Experts of a small language model: vocabulary 23181, 2 picks a token.
Below are experts of layer 11 (counted from 0) of a mixture-of-experts language model. Rows are named router (the router's row for the expert), gate (a neuron's input weights, with its number), up (a neuron's input weights, with its number), down (a neuron's output weights, with its number) and show model dimensions 64-127. Each number is 50 + 12 x the weight over its row's rms, rounded and kept within 0 to 99.
Before each expert's rows: "mostly gets" lists some tokens that are sent to it at least half of the time; "gets" lists some tokens that make up at least twice as much of what it gets as of all text. This comes from a sample of Wikipedia text that the model never trained on. Tokens count by the router's weight.

# expert 10
mostly gets: "| Party", "- Coordinates: ", "- •", "|  | Republican", "| Total votes", "- Country:"
gets: "\n", "-", "|", "|  |", "- Coordinates: ", ":"
router:45 52 58 49 49 57 49 62 40 43 54 49 67 56 53 29 56 32 68 53 50 29 35 56 74 33 56 53 55 46 71 43 65 42 66 50 64 38 39 58 57 51 35 57 43 37 66 24 47 51 34 52 47 45 35 50 47 70 53 33 46 44 61 32
gate0:52 60 51 61 44 54 46 58 51 38 46 57 16 67 36 38 53 51 69 31 49 45 55 56 75 41 47 64 53 55 41 31 48 58 78 33 50 38 52 50 28 54 29 53 36 29 42 61 64 49 44 28 66 41 46 58 48 57 39 49 49 40 45 58
up0:51 39 69 36 43 28 65 44 67 64 37 49 47 45 62 47 40 74 42 52 78 65 40 68 53 46 42 40 54 45 68 53 48 42 41 61 62 54 37 59 62 48 62 38 17 63 45 38 60 65 58 52 61 58 53 57 46 37 47 43 74 38 50 32
down0:54 44 42 43 49 59 66 50 64 61 49 36 49 73 54 58 46 50 27 59 53 58 48 29 58 41 55 31 49 47 71 48 42 16 48 37 49 45 55 45 67 53 56 38 41 39 74 61 43 49 57 44 41 53 34 44 56 42 58 64 64 39 80 29
gate1:47 57 50 49 46 50 70 62 51 50 48 56 66 50 56 53 45 50 53 70 52 52 57 45 72 44 62 42 57 76 38 39 29 42 50 43 57 27 65 47 58 41 48 61 47 55 46 48 43 45 47 44 51 32 38 27 37 46 44 36 60 46 65 47
up1:72 57 59 22 50 36 52 66 44 63 75 52 47 53 66 55 44 37 61 53 70 08 44 42 35 51 55 47 74 60 46 45 42 45 40 71 31 51 55 50 53 61 42 42 53 55 37 36 48 44 40 59 30 41 56 47 41 57 48 58 47 50 26 33
down1:38 43 60 66 55 34 40 45 59 49 60 37 55 56 52 51 55 54 50 60 58 65 46 48 41 42 56 61 66 85 65 54 17 44 56 46 50 70 29 41 52 44 33 44 32 49 71 52 37 51 66 56 68 50 27 62 48 51 54 61 73 40 55 97
gate2:49 58 60 53 46 47 56 68 39 64 53 55 43 56 34 48 35 44 56 61 33 34 49 35 41 42 46 60 61 52 61 69 40 68 52 53 50 41 39 55 74 68 57 54 29 29 34 46 61 37 45 50 49 82 52 34 58 58 63 50 53 59 61 42
up2:59 75 63 43 41 54 34 43 34 62 52 55 47 53 30 48 44 51 44 30 31 58 34 58 37 44 49 52 27 59 53 57 52 51 68 31 49 41 47 75 64 41 40 53 30 61 52 45 45 53 68 62 46 46 62 50 64 61 55 46 49 50 65 41
down2:45 64 45 46 66 82 19 46 51 45 44 75 29 52 55 55 68 48 40 60 38 34 51 64 52 63 60 57 40 38 58 57 65 41 56 34 50 66 35 53 51 58 63 54 44 56 49 56 63 48 69 47 50 35 34 45 50 62 35 60 69 33 42 56
gate3:48 35 35 61 55 60 55 62 34 20 57 59 39 51 42 37 42 46 43 50 47 53 47 61 52 46 66 48 60 41 30 49 52 76 41 79 44 49 68 48 37 46 44 56 62 44 45 78 37 44 40 43 53 51 45 62 48 64 41 36 41 47 75 36
up3:50 43 43 22 57 48 37 41 71 58 59 62 48 46 35 42 39 54 52 46 60 37 63 59 46 51 45 58 35 58 57 48 55 40 43 60 50 43 43 39 56 56 41 64 61 53 51 40 55 39 31 62 47 46 40 32 51 22 46 53 71 55 60 25
down3:55 70 35 68 65 40 42 15 62 58 47 44 37 71 64 78 40 54 59 38 56 49 26 65 52 44 45 58 37 36 40 31 53 68 50 63 63 53 54 38 46 65 48 44 46 69 55 66 40 41 46 52 63 27 58 52 47 55 71 40 47 55 47 66
gate4:85 51 52 49 51 39 47 61 45 39 57 41 59 35 81 53 54 38 55 45 36 65 56 49 43 32 49 59 42 57 73 74 55 73 44 34 50 51 65 41 50 53 43 58 50 15 52 64 62 49 44 54 52 50 68 57 45 62 41 48 46 65 61 56
up4:26 37 51 48 68 51 62 55 62 58 38 52 37 67 24 42 40 50 44 45 34 41 40 53 61 72 48 51 45 37 31 45 59 56 67 56 47 62 35 49 32 44 27 47 40 65 70 52 60 40 49 63 64 54 53 46 72 22 44 55 43 21 44 58
down4:61 46 52 52 67 44 61 46 47 60 40 30 39 53 24 38 39 37 58 57 49 55 62 62 61 59 25 67 37 50 37 56 53 51 59 62 39 68 56 24 32 73 54 52 38 52 44 49 40 67 60 72 48 49 41 39 58 50 24 43 70 58 59 42
gate5:54 63 45 49 34 46 36 32 62 63 59 34 43 41 58 44 53 38 43 85 56 56 66 49 59 55 21 30 48 30 59 47 54 46 43 65 52 65 39 61 77 49 53 45 47 55 40 47 26 61 65 55 36 52 48 59 53 61 50 71 55 63 35 47
up5:45 52 38 57 55 45 51 86 52 53 60 64 58 42 12 62 40 28 56 64 55 52 27 41 44 52 32 41 48 42 35 71 51 54 25 65 46 61 32 59 52 46 57 35 49 48 29 46 49 43 58 43 63 51 59 45 53 45 59 53 56 51 53 45
down5:50 65 49 51 37 44 48 69 66 65 57 56 62 37 59 60 43 39 47 55 38 47 37 45 46 41 57 58 55 51 51 41 44 58 92 36 69 49 34 57 40 58 33 43 58 24 52 28 40 55 56 65 57 51 42 50 46 34 35 48 54 52 44 54
gate6:69 52 73 64 53 48 57 52 47 47 57 62 48 44 46 31 70 64 52 51 53 52 49 50 41 58 57 72 44 47 34 42 46 58 52 50 41 33 62 55 35 53 34 38 65 34 49 65 72 50 41 36 68 68 33 50 50 22 73 48 28 58 55 22
up6:73 44 37 48 55 63 43 50 29 39 87 40 46 28 41 41 46 52 57 57 56 63 49 66 07 52 51 46 25 52 61 58 56 51 35 56 50 34 66 51 48 50 36 57 57 44 65 60 43 36 63 60 30 48 54 39 49 57 50 53 52 67 50 52
down6:35 51 55 59 46 59 74 43 42 50 55 29 56 38 53 56 56 54 64 69 65 54 43 48 51 47 42 61 47 52 54 72 57 31 68 38 82 48 54 57 58 52 60 38 65 19 49 61 47 52 60 50 51 47 84 44 44 56 62 55 27 54 58 65
gate7:35 25 62 58 26 48 52 41 71 39 50 63 66 36 38 50 43 52 57 49 45 56 66 41 32 38 34 55 66 60 23 43 69 44 49 19 51 72 50 69 51 56 47 45 45 56 45 46 59 60 48 59 57 53 65 38 34 47 31 39 56 57 44 87
up7:36 55 62 46 40 37 31 53 46 55 61 44 28 35 52 28 51 47 21 68 47 32 17 58 34 51 56 24 26 51 58 63 22 47 46 49 38 40 33 64 58 32 48 55 47 59 35 36 45 49 59 35 42 62 53 65 52 44 48 43 74 43 50 67
down7:61 48 60 69 45 53 49 68 60 77 28 42 75 61 56 46 61 53 62 50 39 46 52 56 74 57 61 59 51 64 53 53 59 55 62 49 66 27 66 57 42 50 70 60 52 50 52 51 38 41 44 41 58 47 55 56 46 55 15 58 41 57 49 52
gate8:26 50 50 68 54 49 51 49 55 50 54 62 49 30 58 58 56 31 62 48 58 77 37 57 30 46 72 57 42 49 53 50 68 54 53 48 62 49 60 61 45 64 16 48 61 51 59 48 55 31 44 56 31 65 32 42 49 61 56 44 73 34 57 56
up8:38 50 29 39 36 33 68 45 48 71 55 28 53 55 62 56 57 40 62 35 59 52 29 51 51 46 79 52 64 47 56 47 59 32 50 38 57 33 36 46 44 51 48 50 44 55 66 44 54 63 60 45 36 40 50 36 42 50 60 50 52 49 61 50
down8:65 67 42 42 36 31 57 59 56 54 56 47 55 38 43 52 42 67 51 58 47 47 54 38 36 64 30 70 39 34 60 57 53 70 40 15 56 40 68 63 48 44 50 42 52 29 55 56 47 49 53 35 56 53 54 47 64 46 62 48 60 35 52 50
gate9:40 44 42 44 44 70 52 35 49 44 49 29 40 77 49 29 56 60 42 33 65 45 69 48 76 51 45 49 51 24 55 55 39 54 41 63 58 45 28 32 47 49 34 48 55 64 52 36 51 54 61 42 65 43 50 70 35 50 35 33 44 60 67 60
up9:25 40 30 50 62 52 45 37 51 48 49 54 38 48 58 43 35 54 47 38 54 61 30 31 87 50 47 62 17 50 62 41 41 96 57 74 53 52 38 37 28 59 21 46 50 62 60 46 49 24 60 60 73 57 42 37 63 61 67 49 41 53 55 76
down9:57 54 54 25 65 39 58 68 40 45 54 58 61 66 59 47 43 55 43 43 57 47 34 30 63 29 66 71 57 66 54 48 60 37 56 47 54 46 59 44 59 66 53 42 61 52 60 24 52 65 47 26 59 44 42 46 38 59 31 46 34 42 41 56
gate10:50 48 46 43 59 37 48 61 45 47 44 69 56 57 61 39 56 14 50 43 63 55 29 58 43 53 59 49 72 41 29 58 58 24 38 51 58 33 42 77 81 64 54 37 47 49 58 56 41 61 61 50 60 50 59 76 52 47 25 42 53 43 51 36
up10:47 31 46 26 34 55 59 42 72 32 70 43 27 42 54 44 43 66 48 56 48 55 69 58 32 47 30 50 45 71 63 46 52 58 66 71 51 40 46 44 48 41 62 58 55 53 17 57 36 53 46 47 55 53 63 47 58 59 44 31 75 46 46 57
down10:40 58 55 44 61 57 46 47 53 54 45 63 64 56 52 33 47 42 60 68 58 40 61 28 47 44 56 39 45 40 46 45 65 63 56 66 67 34 56 35 34 51 61 59 39 50 63 49 79 36 67 42 41 36 46 63 47 40 54 40 41 43 60 33

# expert 14
mostly gets: "andidate | Votes |", "| Party", "|---|---|---|---|---|---|", "| No.", " % |", "|---|---|---|"
gets: " |", "|", ") |", ";", " |  |", ":"
router:58 40 49 59 68 44 27 53 51 56 52 38 47 56 35 31 34 66 54 61 36 44 58 58 27 72 43 46 53 36 49 55 47 29 61 66 43 64 34 69 49 51 54 55 51 59 40 32 44 32 55 48 33 57 41 50 25 41 50 25 67 42 60 39
gate0:57 42 54 57 55 50 32 22 41 41 53 50 36 52 52 47 34 17 42 64 44 71 57 48 29 48 18 57 65 47 67 58 48 31 59 46 51 70 50 45 78 46 46 60 74 59 49 64 52 62 36 62 41 37 51 35 31 61 37 59 50 48 53 47
up0:62 33 57 44 52 36 42 51 65 50 35 33 50 48 40 30 58 48 35 35 56 68 45 53 59 47 61 47 57 69 74 36 45 58 26 59 41 73 61 52 34 54 43 40 70 57 51 43 52 52 47 54 71 54 38 41 49 60 79 40 38 38 60 45
down0:55 47 65 42 40 65 55 37 55 69 29 43 27 57 55 63 61 52 50 51 59 45 55 39 62 19 54 39 52 30 47 71 45 65 34 52 72 26 49 56 61 37 38 45 56 66 47 48 52 46 34 56 64 42 61 18 38 38 48 37 67 61 42 58
gate1:37 45 52 40 42 48 55 34 77 60 36 49 52 44 36 62 38 52 46 37 57 45 49 45 39 44 38 71 48 56 67 45 43 55 43 45 47 60 60 36 48 63 44 65 43 53 48 52 51 43 51 49 43 50 53 42 61 44 59 28 50 65 50 48
up1:45 37 28 44 44 46 42 57 43 57 48 26 44 70 56 53 48 55 44 60 77 40 49 64 50 36 32 75 65 45 48 27 55 58 40 30 39 55 40 38 41 55 44 63 54 55 35 48 48 25 61 60 39 56 64 41 49 50 62 39 38 53 53 36
down1:60 56 50 45 31 59 39 61 61 44 57 60 60 62 43 33 47 76 64 46 49 54 29 35 34 44 40 51 37 36 55 46 52 47 51 53 61 53 22 55 59 55 54 35 49 47 66 48 35 53 51 40 58 52 54 64 61 53 61 59 43 43 49 45
gate2:61 43 51 60 72 38 40 61 58 75 59 51 60 64 34 57 49 49 38 65 43 52 45 64 44 45 64 47 46 42 65 40 57 46 38 46 52 52 54 60 56 38 47 54 56 36 56 71 55 49 57 41 45 56 53 57 40 62 49 69 48 51 67 49
up2:53 47 45 38 64 65 35 52 55 47 75 50 30 66 39 73 47 47 54 74 48 46 44 69 67 56 66 40 65 44 45 52 67 57 44 30 50 58 50 53 67 39 47 45 76 50 50 76 57 27 58 57 43 49 51 63 39 47 48 49 53 57 37 43
down2:49 48 63 61 58 45 61 64 63 82 50 58 57 56 44 43 76 40 49 64 35 45 64 67 51 48 51 58 51 52 35 47 29 23 75 60 50 63 63 35 68 56 44 39 55 34 47 54 50 32 50 29 62 71 42 64 63 76 46 71 49 35 57 59
gate3:32 39 59 53 48 62 41 53 51 73 63 46 51 55 48 42 54 39 49 42 20 61 28 48 51 35 44 45 31 53 53 68 37 34 39 42 53 67 39 59 57 45 44 65 47 49 42 42 38 55 43 45 17 55 54 49 40 46 58 42 67 70 47 33
up3:40 52 65 29 50 53 37 44 59 47 45 40 45 37 58 45 55 57 47 57 30 47 65 41 44 54 53 58 48 45 82 64 51 66 60 40 49 45 57 45 37 61 59 31 47 58 43 71 75 54 45 38 48 62 52 47 59 58 22 49 61 30 39 38
down3:37 47 58 27 39 40 58 42 36 57 74 51 53 48 32 30 38 43 52 49 68 47 50 71 70 61 65 49 46 54 63 53 27 54 36 54 66 45 64 56 70 54 54 52 48 47 30 49 59 45 68 44 52 54 47 42 58 98 36 48 65 54 49 54
gate4:57 48 59 39 74 51 42 47 57 40 66 55 59 49 46 46 54 71 57 57 56 43 56 56 45 51 56 55 44 56 63 71 44 35 48 44 47 56 61 60 41 50 56 19 50 42 28 49 43 48 46 35 65 49 64 55 63 51 49 51 71 54 58 45
up4:60 44 30 70 35 50 40 27 56 39 46 59 50 47 54 49 73 40 54 63 45 64 16 40 48 41 44 71 56 60 53 34 59 58 55 41 56 56 41 39 40 39 48 56 64 47 63 46 35 58 31 50 51 37 63 57 49 61 58 46 29 52 57 33
down4:55 56 65 39 42 65 36 71 50 45 43 35 48 60 42 34 45 71 32 53 73 61 54 51 36 68 31 37 49 34 58 58 67 55 50 53 57 48 72 36 46 19 69 55 47 43 44 49 47 30 56 39 60 25 35 52 47 44 47 34 61 45 35 36
gate5:71 77 43 49 46 47 45 55 52 48 55 46 44 50 63 81 56 45 49 46 53 49 33 46 53 49 55 48 57 25 36 45 37 50 53 39 54 40 63 44 47 50 54 70 50 48 66 44 41 36 53 60 44 25 41 41 36 68 77 38 49 51 46 54
up5:56 61 53 59 53 55 34 47 36 68 42 34 41 51 38 48 42 55 41 41 55 38 53 46 50 53 26 49 31 52 41 41 45 51 30 50 66 49 35 64 56 57 55 52 44 49 49 36 66 54 70 49 43 29 51 51 34 45 48 46 55 38 63 37
down5:56 67 32 55 58 32 53 62 48 51 52 26 54 36 52 56 46 36 27 50 61 23 36 59 52 31 38 56 64 51 48 32 30 56 58 52 30 47 55 41 72 52 44 64 59 59 26 51 67 45 58 45 45 35 51 37 66 46 17 39 40 60 34 51
gate6:62 33 58 47 54 41 40 35 19 62 33 44 56 57 64 37 40 51 63 65 46 50 50 33 45 47 71 56 57 62 35 44 31 33 46 50 60 53 45 49 58 56 50 56 38 33 30 41 53 20 48 57 43 47 59 39 51 31 41 40 60 53 63 48
up6:48 60 63 38 39 66 32 60 33 39 40 45 32 58 54 44 69 41 44 51 29 30 62 74 48 61 34 46 59 51 57 38 52 67 38 49 41 68 66 51 69 40 35 78 54 57 64 58 22 62 51 51 52 48 52 33 39 62 34 47 60 62 36 58
down6:48 54 62 52 48 46 55 45 43 41 42 65 66 62 62 32 61 46 11 53 46 56 53 59 43 59 52 33 32 41 60 61 43 55 48 54 63 52 53 48 58 58 43 64 43 61 54 68 51 50 50 32 63 82 54 56 45 70 61 55 39 67 33 61
gate7:66 40 50 67 49 34 35 42 70 49 55 47 23 40 60 56 38 42 23 23 66 46 58 31 41 42 51 56 66 16 51 66 48 32 73 57 53 46 32 58 37 38 47 53 57 43 58 57 56 46 62 58 58 67 63 61 51 60 63 53 56 50 60 39
up7:49 49 46 40 35 57 70 44 51 45 43 36 47 39 60 58 64 71 65 43 66 42 46 60 63 43 67 63 43 52 43 34 40 62 43 57 48 18 50 47 58 65 46 33 67 65 54 50 34 48 45 47 21 50 42 47 37 69 45 65 59 49 57 43
down7:39 49 33 38 62 56 37 72 41 43 27 52 52 45 37 47 50 59 47 43 47 63 71 71 61 34 64 50 57 51 46 45 46 36 44 17 50 36 64 55 53 56 51 47 43 61 29 30 62 20 47 59 44 45 67 41 40 45 32 52 34 53 38 46
gate8:49 50 53 37 25 54 44 64 49 46 60 49 34 56 48 51 60 82 39 46 52 34 62 35 42 52 78 61 57 49 51 75 63 27 55 65 50 62 33 44 48 49 38 63 57 35 51 63 48 49 42 57 48 41 64 48 68 40 57 23 55 64 48 50
up8:49 43 48 53 39 57 39 51 52 32 51 46 35 45 40 66 45 76 39 52 58 38 71 36 53 43 89 52 37 54 55 63 43 24 53 43 49 63 30 51 52 54 41 47 54 43 58 44 43 43 49 47 51 40 50 56 65 45 44 22 58 54 51 45
down8:58 69 47 40 38 60 54 53 37 40 50 54 49 54 47 46 49 53 44 50 38 81 55 50 49 55 35 56 55 64 54 52 58 51 59 67 50 56 36 48 36 47 36 62 51 46 47 48 75 39 55 76 55 58 66 65 35 57 47 45 49 50 67 32
gate9:60 65 58 61 74 48 28 51 32 46 31 67 57 59 40 60 51 50 48 71 46 43 39 48 21 58 53 71 48 54 52 64 59 52 50 62 44 83 44 62 48 54 60 45 52 43 41 61 56 70 44 49 47 83 58 46 33 70 48 44 38 49 55 61
up9:69 42 62 50 57 44 70 61 52 49 53 41 57 50 58 61 56 55 55 36 66 61 46 24 50 51 59 37 50 52 50 45 64 55 59 41 64 38 55 54 61 62 41 89 60 48 85 48 30 64 42 63 52 47 64 23 43 44 42 51 54 57 33 67
down9:39 70 43 66 46 30 48 60 53 55 56 37 38 63 54 35 52 77 39 46 52 36 50 40 52 29 36 50 63 64 31 42 48 54 35 58 55 39 50 59 67 60 61 54 65 48 55 65 19 54 45 51 64 51 53 59 34 42 61 56 67 33 38 44
gate10:50 58 48 48 34 59 52 56 36 35 47 59 34 37 44 63 30 41 44 51 46 51 46 34 44 46 40 73 50 40 68 42 59 48 66 38 59 52 43 69 45 18 60 58 40 53 57 49 45 58 72 57 54 47 47 45 63 39 48 73 44 62 30 60
up10:66 65 29 55 41 70 57 57 62 42 62 59 57 50 55 61 71 55 56 52 44 37 56 29 52 47 41 54 27 67 57 61 53 47 34 36 62 41 50 49 43 53 46 61 48 56 31 38 57 43 34 59 54 56 55 70 41 58 27 54 47 40 70 41
down10:54 73 60 63 48 53 41 38 67 41 51 49 46 75 49 67 47 62 55 68 25 52 54 50 34 28 54 43 55 75 51 40 45 57 69 41 61 50 39 64 59 26 34 27 64 53 51 49 50 70 48 53 27 12 41 61 55 44 54 58 34 47 59 59

# expert 11
mostly gets: " on ", "On ", " On ", "| ", " – ", "\" | "
gets: "\n", " | ", "| ", "–", " ", ") | "
router:34 57 51 64 50 59 23 58 58 47 52 62 51 63 56 37 45 50 40 35 47 30 53 71 62 48 36 60 48 44 57 77 57 43 78 60 55 38 41 42 36 39 45 54 65 60 50 10 47 70 57 49 29 39 38 40 54 52 67 23 65 52 51 51
gate0:42 54 32 19 49 47 28 51 55 43 68 53 43 62 54 59 40 53 53 49 47 55 41 39 45 51 49 48 70 46 36 55 66 49 74 41 63 52 34 52 44 39 38 40 71 38 56 44 66 63 28 28 35 41 72 55 52 56 67 47 55 62 33 60
up0:57 46 44 69 53 60 62 33 17 63 42 50 40 30 63 62 53 57 57 44 44 48 41 53 45 54 59 48 29 49 58 34 42 57 38 24 58 67 74 58 62 68 53 58 63 53 62 56 54 43 52 64 69 49 43 63 63 48 53 46 58 46 40 42
down0:48 63 53 36 50 58 34 31 31 80 45 52 57 62 50 38 48 54 42 64 41 35 48 58 61 41 42 56 57 48 53 42 73 47 43 59 48 63 33 82 39 42 50 52 39 40 46 64 39 51 41 39 51 50 46 48 64 40 20 60 57 41 51 54
gate1:45 42 31 65 47 41 54 52 48 45 60 50 47 77 56 41 65 39 29 73 39 52 50 58 30 44 52 43 49 57 49 69 30 51 41 52 56 43 50 35 37 60 55 29 71 47 69 57 38 64 67 65 63 55 47 72 38 46 77 31 42 67 34 45
up1:52 55 52 42 58 45 56 53 60 63 41 60 49 19 40 54 55 75 21 53 45 43 55 55 65 31 62 44 53 50 28 53 61 54 56 48 34 59 32 48 55 21 51 63 34 49 43 54 41 65 21 33 53 51 55 28 49 44 45 62 52 53 39 50
down1:58 52 50 62 40 21 48 37 47 45 70 52 60 66 50 59 66 34 69 40 47 59 71 41 47 74 39 62 52 52 55 55 44 59 43 57 33 62 67 75 47 48 49 25 66 71 50 50 56 45 55 54 44 41 73 43 53 44 43 61 41 37 53 56
gate2:56 63 39 44 62 53 57 41 50 54 53 72 55 42 36 46 52 51 17 41 41 41 35 46 48 36 55 41 35 56 38 57 55 57 47 49 50 51 56 73 45 47 50 47 48 57 53 64 41 50 65 58 38 56 62 58 68 38 35 38 48 41 40 63
up2:45 44 37 47 45 49 63 55 61 38 46 52 59 54 31 47 54 41 42 49 47 46 63 55 74 47 56 34 69 50 50 72 53 31 73 54 64 43 59 50 59 43 42 63 60 52 35 37 45 47 44 66 35 43 64 64 67 54 76 38 62 65 42 70
down2:33 31 64 46 27 51 54 44 40 67 63 41 46 26 45 62 74 48 59 68 42 58 45 46 49 49 53 65 59 35 36 48 42 72 41 50 65 53 50 54 46 36 59 51 66 58 87 57 45 62 53 37 51 43 34 31 30 56 23 60 39 61 69 36
gate3:65 36 63 69 52 49 47 46 31 49 46 47 54 43 62 47 47 43 53 47 36 67 49 54 42 41 62 58 37 41 62 21 70 65 45 44 68 57 39 38 47 55 53 35 42 73 33 64 32 44 45 61 82 54 14 57 35 45 47 69 58 49 67 56
up3:55 46 51 56 57 47 31 47 53 66 44 57 47 53 39 51 51 41 49 55 36 53 28 56 14 45 68 61 59 42 60 57 48 47 50 41 48 51 51 68 51 44 53 67 49 61 29 47 58 45 46 71 51 58 26 57 44 48 49 53 65 69 57 66
down3:59 65 53 62 62 57 32 50 45 57 85 58 63 51 64 37 33 37 28 54 51 43 59 38 63 45 45 53 42 39 74 48 56 53 38 54 55 49 54 45 75 57 65 42 61 57 50 51 39 42 46 44 36 36 41 50 37 65 62 35 49 57 55 43
gate4:68 61 54 33 43 57 36 39 53 56 33 45 51 49 44 69 58 43 53 65 58 41 38 71 54 56 51 46 62 34 47 34 51 40 36 58 31 49 43 61 22 54 51 53 55 54 47 41 51 42 22 53 45 74 63 28 52 42 48 59 48 63 36 47
up4:54 40 53 73 33 42 56 38 55 55 56 57 56 60 62 63 51 48 51 45 41 20 49 73 55 61 83 31 53 34 42 34 56 40 47 55 31 73 29 41 49 62 42 64 42 59 66 66 49 53 26 52 53 47 78 43 61 62 56 47 45 74 43 31
down4:48 79 49 44 51 59 47 56 49 70 57 59 75 55 36 43 59 53 40 62 45 57 33 34 32 47 58 53 40 48 56 52 47 38 48 67 22 68 35 68 37 48 49 54 33 42 54 37 50 61 46 62 41 31 62 50 60 51 43 54 48 58 46 75
gate5:65 44 47 49 34 48 49 45 44 64 52 53 52 35 47 62 26 51 62 37 54 40 49 42 65 75 66 56 56 57 51 60 63 65 24 53 59 60 45 57 57 47 33 37 45 44 66 38 49 40 36 44 45 44 53 32 46 54 50 54 46 72 48 61
up5:57 27 44 46 53 54 56 39 61 57 46 55 51 52 48 53 61 54 49 70 46 69 44 38 40 47 56 48 42 45 58 57 64 61 52 45 58 65 46 50 31 55 54 47 59 26 59 55 58 50 64 50 45 45 60 52 33 59 43 63 48 36 57 29
down5:49 60 72 44 49 39 30 50 75 62 54 40 71 61 77 50 67 65 37 41 50 51 33 36 48 52 53 24 31 70 21 59 74 55 61 47 89 53 52 60 51 71 71 51 60 46 45 39 53 58 33 30 46 55 47 55 50 35 70 24 59 58 46 42
gate6:44 50 53 59 34 38 46 64 44 34 27 48 61 55 59 47 58 51 44 48 53 55 22 46 46 13 61 50 40 40 58 54 58 45 55 72 41 42 57 41 36 32 32 44 43 81 53 63 44 47 49 54 42 68 56 32 52 35 53 73 46 53 50 63
up6:49 52 50 50 44 41 38 89 55 32 29 47 63 62 66 45 64 32 37 38 58 68 32 64 58 37 47 43 37 58 56 53 61 41 56 74 52 33 43 39 25 41 36 56 56 72 39 51 53 42 55 53 46 56 47 42 60 44 55 65 34 37 63 39
down6:54 61 38 44 70 73 48 41 47 40 49 58 38 48 64 57 54 61 54 51 59 42 54 55 62 37 53 47 64 42 58 40 46 48 55 48 39 41 72 63 67 77 21 50 42 53 58 59 68 35 59 75 47 55 39 60 39 54 43 47 47 49 34 39
gate7:61 50 66 50 53 38 50 42 46 78 55 31 38 58 53 49 55 43 59 52 81 25 39 69 47 65 55 33 53 69 56 40 42 57 37 42 51 30 52 32 64 45 39 72 62 42 68 71 61 28 39 61 53 44 51 57 64 52 49 37 55 48 54 44
up7:60 48 70 35 57 58 38 32 57 63 56 39 71 43 38 55 62 40 34 82 67 48 49 66 50 30 54 42 34 56 35 49 51 36 42 65 66 40 45 44 54 65 49 43 47 66 52 35 45 37 51 63 37 44 44 55 49 34 41 50 47 34 59 73
down7:49 39 29 58 54 49 45 44 64 61 42 30 48 16 50 46 39 63 69 49 67 56 34 54 56 58 61 46 63 66 82 69 35 32 57 50 49 43 61 34 56 41 50 57 53 47 71 50 58 49 52 58 42 37 56 40 62 60 57 40 59 57 71 36
gate8:54 46 63 57 49 72 51 73 52 38 67 49 52 73 54 62 50 65 38 46 54 44 42 33 68 42 53 60 55 22 59 55 54 28 50 53 74 45 48 40 48 39 41 51 35 61 51 35 47 69 54 29 65 57 48 59 58 30 38 38 46 46 47 45
up8:58 47 64 48 54 53 57 65 33 56 57 48 62 37 51 71 38 65 30 44 56 49 57 48 61 49 58 60 36 16 48 65 41 62 53 46 69 72 74 66 49 54 54 34 46 39 64 50 63 28 60 16 55 43 62 76 61 49 45 40 63 39 44 41
down8:41 66 60 47 43 36 40 29 41 44 74 51 64 69 41 35 71 55 51 61 66 57 47 63 44 43 60 43 48 46 70 47 41 33 69 64 47 45 33 25 33 49 68 75 46 62 58 39 46 52 36 53 49 54 29 38 39 50 43 50 57 46 47 32
gate9:42 52 34 39 74 34 46 59 42 66 44 47 55 45 41 46 29 73 40 66 72 69 32 41 38 46 45 34 46 45 56 41 49 53 39 54 46 47 35 33 43 42 51 33 58 49 36 52 79 43 70 52 52 40 46 33 53 65 50 43 75 71 59 27
up9:36 68 42 61 31 52 51 48 36 61 44 47 41 37 34 65 33 67 52 74 76 57 45 48 57 51 42 65 50 38 38 33 50 71 53 61 33 43 41 40 48 46 43 52 35 61 55 41 62 48 55 52 55 40 51 36 29 27 70 51 51 72 43 58
down9:46 42 81 42 49 45 56 67 49 45 53 45 26 66 81 55 49 63 43 54 42 74 46 41 49 60 67 50 46 53 63 38 46 45 68 54 42 74 39 54 59 72 45 32 48 42 28 48 34 53 61 42 56 52 63 75 59 46 56 78 37 51 44 40
gate10:59 41 73 61 46 38 58 39 55 63 40 66 50 36 60 60 50 28 56 58 59 55 67 41 58 57 62 47 59 38 56 71 19 63 47 40 33 26 68 29 53 62 44 72 57 44 57 55 53 33 38 51 52 69 42 40 45 55 45 43 40 55 57 55
up10:21 51 50 68 55 46 50 52 59 47 61 45 74 42 40 50 61 60 51 48 49 62 59 52 47 47 57 53 72 68 49 26 61 66 69 43 44 71 33 74 57 57 70 31 64 49 53 54 76 50 46 65 36 48 57 63 58 60 74 45 60 48 38 49
down10:51 71 55 43 50 34 57 49 59 54 34 24 48 39 42 46 50 45 63 50 42 52 59 53 41 56 41 46 57 65 49 51 41 51 59 36 64 51 62 32 50 42 56 63 48 66 53 42 64 51 40 49 47 50 45 48 56 52 59 65 49 29 32 46